Experts of a small language model.
Size: 9 layers, width 192, vocabulary 4096, 47.4M parameters.
Experts: 112 squared ReLU neurons an expert, 6 picks a token, a softmax router.
Training: a variant of SOAP for the experts, 7547 steps.
Below are experts of layer 4 (counted from 0) of a mixture-of-experts language model. Rows are named router (the router's row for the expert), up (a neuron's input weights, with its number), down (a neuron's output weights, with its number) and show model dimensions 64-127. Each number is 128 + 32 x the weight over its row's rms, rounded and kept within 0 to 255.
Before each expert's rows: "comes before" lists some tokens at least twice as common just after its tokens as in all text; "comes after" lists some tokens at least twice as common just before its tokens as in all text. This comes from a sample of Wikipedia text that the model never trained on. Tokens count by the router's weight.

# expert 4
comes before: "–", ",", ".", "th", "0", "1"
comes after: " ", "1", "2", " (", " $", "–"
router [101 116 170 149 106  90  96 125 134  63 159 108 137 160 131 142 133 163 130 186 119 112 125 132 138 115 170 165 142 143  62  66 131 142 104  52 135  54 103  80 148 130 111 133 158 169 152 153 102 134 135 163 115  92 155 118 177 116 156 159 140 124 170  78]
up0 [139 141  96 197 162  31 173 169 127 109 101  96 150 101  94 140  87 106 124  86 150 114 121  93  98 125  96 119 163 121  82 115  82 115 154 140 144 117 141  64 170 116 165 122  89 175 160 164  94 105 132  55 108 101 123 168 135 132 117  96 138 104  91 122]
down0 [134 131 118 107 105 107 125  98 109  69 163 166  90 120  86 104 163 141 139 154 124 137 172 119 133  76 115 116 110 117 114 119 166 144 129 106  77  62 141  98  87 161 130 123 134 131 120 114 172 164 176 193 100 172 106  71  84 163 135 133  59 138 110 150]

# expert 12
comes before: " |", "%", " |\n", "°N", ".", "2"
comes after: ".", ",", " .", "I", "–", " −"
router [151 172  62  85 125 210 106 143 102  84 130 100 109 135 171  92 164  96  99 151 148 154 101 111 144 107 175 143 209 113 102 103 158 169 135  88 117 107 146 115 156 118  84  71 131 130  76 126 172  81 145  99 130  84  88 123 138 184 127 155 150 140 139  64]
up0 [113  74 175 162 108  62  84 155 180 192 153 140 134 135  95 157  93  95 162  95 127 129 140 161 100 123  72 134 100 157 145 142 149 142 126 111 152 126 110 142 175 133 139 170 123 124 166 111 126 171  90  94 134 155 147 110  75 102 110 136  85 124 121 146]
down0 [ 94 140 139 186 125 139 129 212 153 121 146 121 101 149 130  99  90  82 148 104  92 160 111  82 156 181 172 108 147 155  92  55 137 100 188  81 150 106 135 119  80  61 127 109 124  98 112 101  64 152 138 183 152 124 142 134 122 129 117  85 206 119 148 173]

# expert 118
comes before: " |", ".", "0", "–", "6", "9"
comes after: " ", ".", "–", " (", "200", "10"
router [124 130 145  74 100 137 170 124 163 139 171 184 161 148 167 122 143 143 105 159  94  94 103 100 146  94 140 118 140 109  73  35 107 139  83  92 153  92 142 140 116 167 148 113 149 139 140 149  54  89 187 109 150  92 168 137  61 121 178 174 176 163 148  86]
up0 [111 119 114 117  93 118 138 109 182  99  72  91 138 117 112 103 147 156 148 163 124 142 169 136  75 175 146  79 178 134 139 105 116 115 102  95  89 127  37 185 113 125  57 125 127  81 105 101 135 191 147 116 135 116 168 126  80  65  85 112  86 130  99  93]
down0 [103 139 110 124 127 119 207  91 142 142 102 121  97 136 118 140 106 120  80 116 134 141 103 118 128 130 191 137  35 137  86 154 142 157 109 110  79  96 126  63 124  94 146 138 135 170  84 129 135 139  92 112 147 153 180  79 176 145 162  47 130 140  75 138]

# expert 77
comes before: " ", "0", "1", "3", "2", "4"
comes after: " |", "0", "–", "1", "3", "2"
router [156 152 174  67 108 120  98 108 118 123 157 121 160 125 170 174 105 160 116 122 149 155  87 101 112 126 212 102 146 127  95  68 146 151  83 116 242 102 136 131 162 179  83 118 173 143  87 157 106 121 187  75 157  64 152  74  91 144 115 170 155 151 143 113]
up6 [143 137  46 119 102  97 183 130 161 115 161  56 147 155  95 148  84  90  96 135 107 124 157 122 129 130 139  93 125 155 114 130 169 160 158 153 146 147 151 162 151 175  97 158 149 199 144 133 172 132 138 131 123 101 189  98 136  92 102  93 152  72  83 112]
down6 [172 131 108 120  94 158  87  89  87 155 104 118 118 151  81 110 111 102 139 129 136 134 121 162 109  52 109 118 150 126 103 100 105 151 181 112  95 119 185 136 105 145 112  93 156 125 138 114 146 118 115 181 147  89 133 108 143  92  86  74 128 145 138 128]

# expert 78
comes before: "6", "5", "7", "8", "9", "4"
comes after: " ", " |", "|", " (", "–", "-"
router [144 141 106  84  71 135 115 189 106 104 149 137 158 143 183  83 142 172 102 155 114 100 143 126 154  91 148 156 168 151  56  59 104 138  97  77 150  83 133 162 106 151  99 104 148 133 124 153  87 105 158 131 116  74 127 112 106 130 164 153 120 108 150 108]
up6 [102 147 178 176 164 154 154 178 158 110 176 137 163  84 137 119 104 133 153  88  31 109 117 115 136 128 113 143 131  98 119 106 144  98 142 104 149  53 112 178 146 123 100 101 169  92 153 135 148  95  86 131 110 119 156 158 118 159 128 162 113  69  81 181]
down6 [126 109 124  99 174 106 178 147 151 138  90 139 175 119  39 130 109 127 163 132 143  90 154 127 122  96 143 147 138 118 156 133 110 146 103  49 169  71 110 155 112 143 144 122  93 194 124 183 146 125  94  98 146 121  95 129 102 154 155 173  91  53 173  94]

# expert 123
comes before: "|", "-", " ", " |", " \"", "201"
comes after: "|", " ", "\n", " |\n", ")\n", ".\n"
router [122 118 173  84  80 142 128 164  71  94 117 166 186 131 132 102 176 156 107 168 105  95  64 111 143  87 143 137 130 139 109 105 122 122 103 140  92  96 145 139 117 152  84 148 180 116 135 182  79 159 157 123 142 115  98  94 114 108 154 175 160 102 152 151]
up0 [174 101 137 202 133 154 136 124 113 157 163 121 129 111 165 142 122  79 100 157 149 166  96  72 132 155 140 123  94 121 181 167 152 124 118 110 132 127  90 127  83  95 135 130 122  96  98  98 123 102 128 167  83 132 170  66 132 125 115 107 141  82 176 187]
down0 [ 69 152  79 182 153 142 142 146 186 162 135 156 153 140 125 119 116 157 153  71 151  63 149 138 126 164  58 217 113  79 159 159 140 130 137 121 179 202 130 149 127  59 128 126 196 128 119 156 133 113 112 133 118  89 168 107 146 111 108 167 164 121 160 145]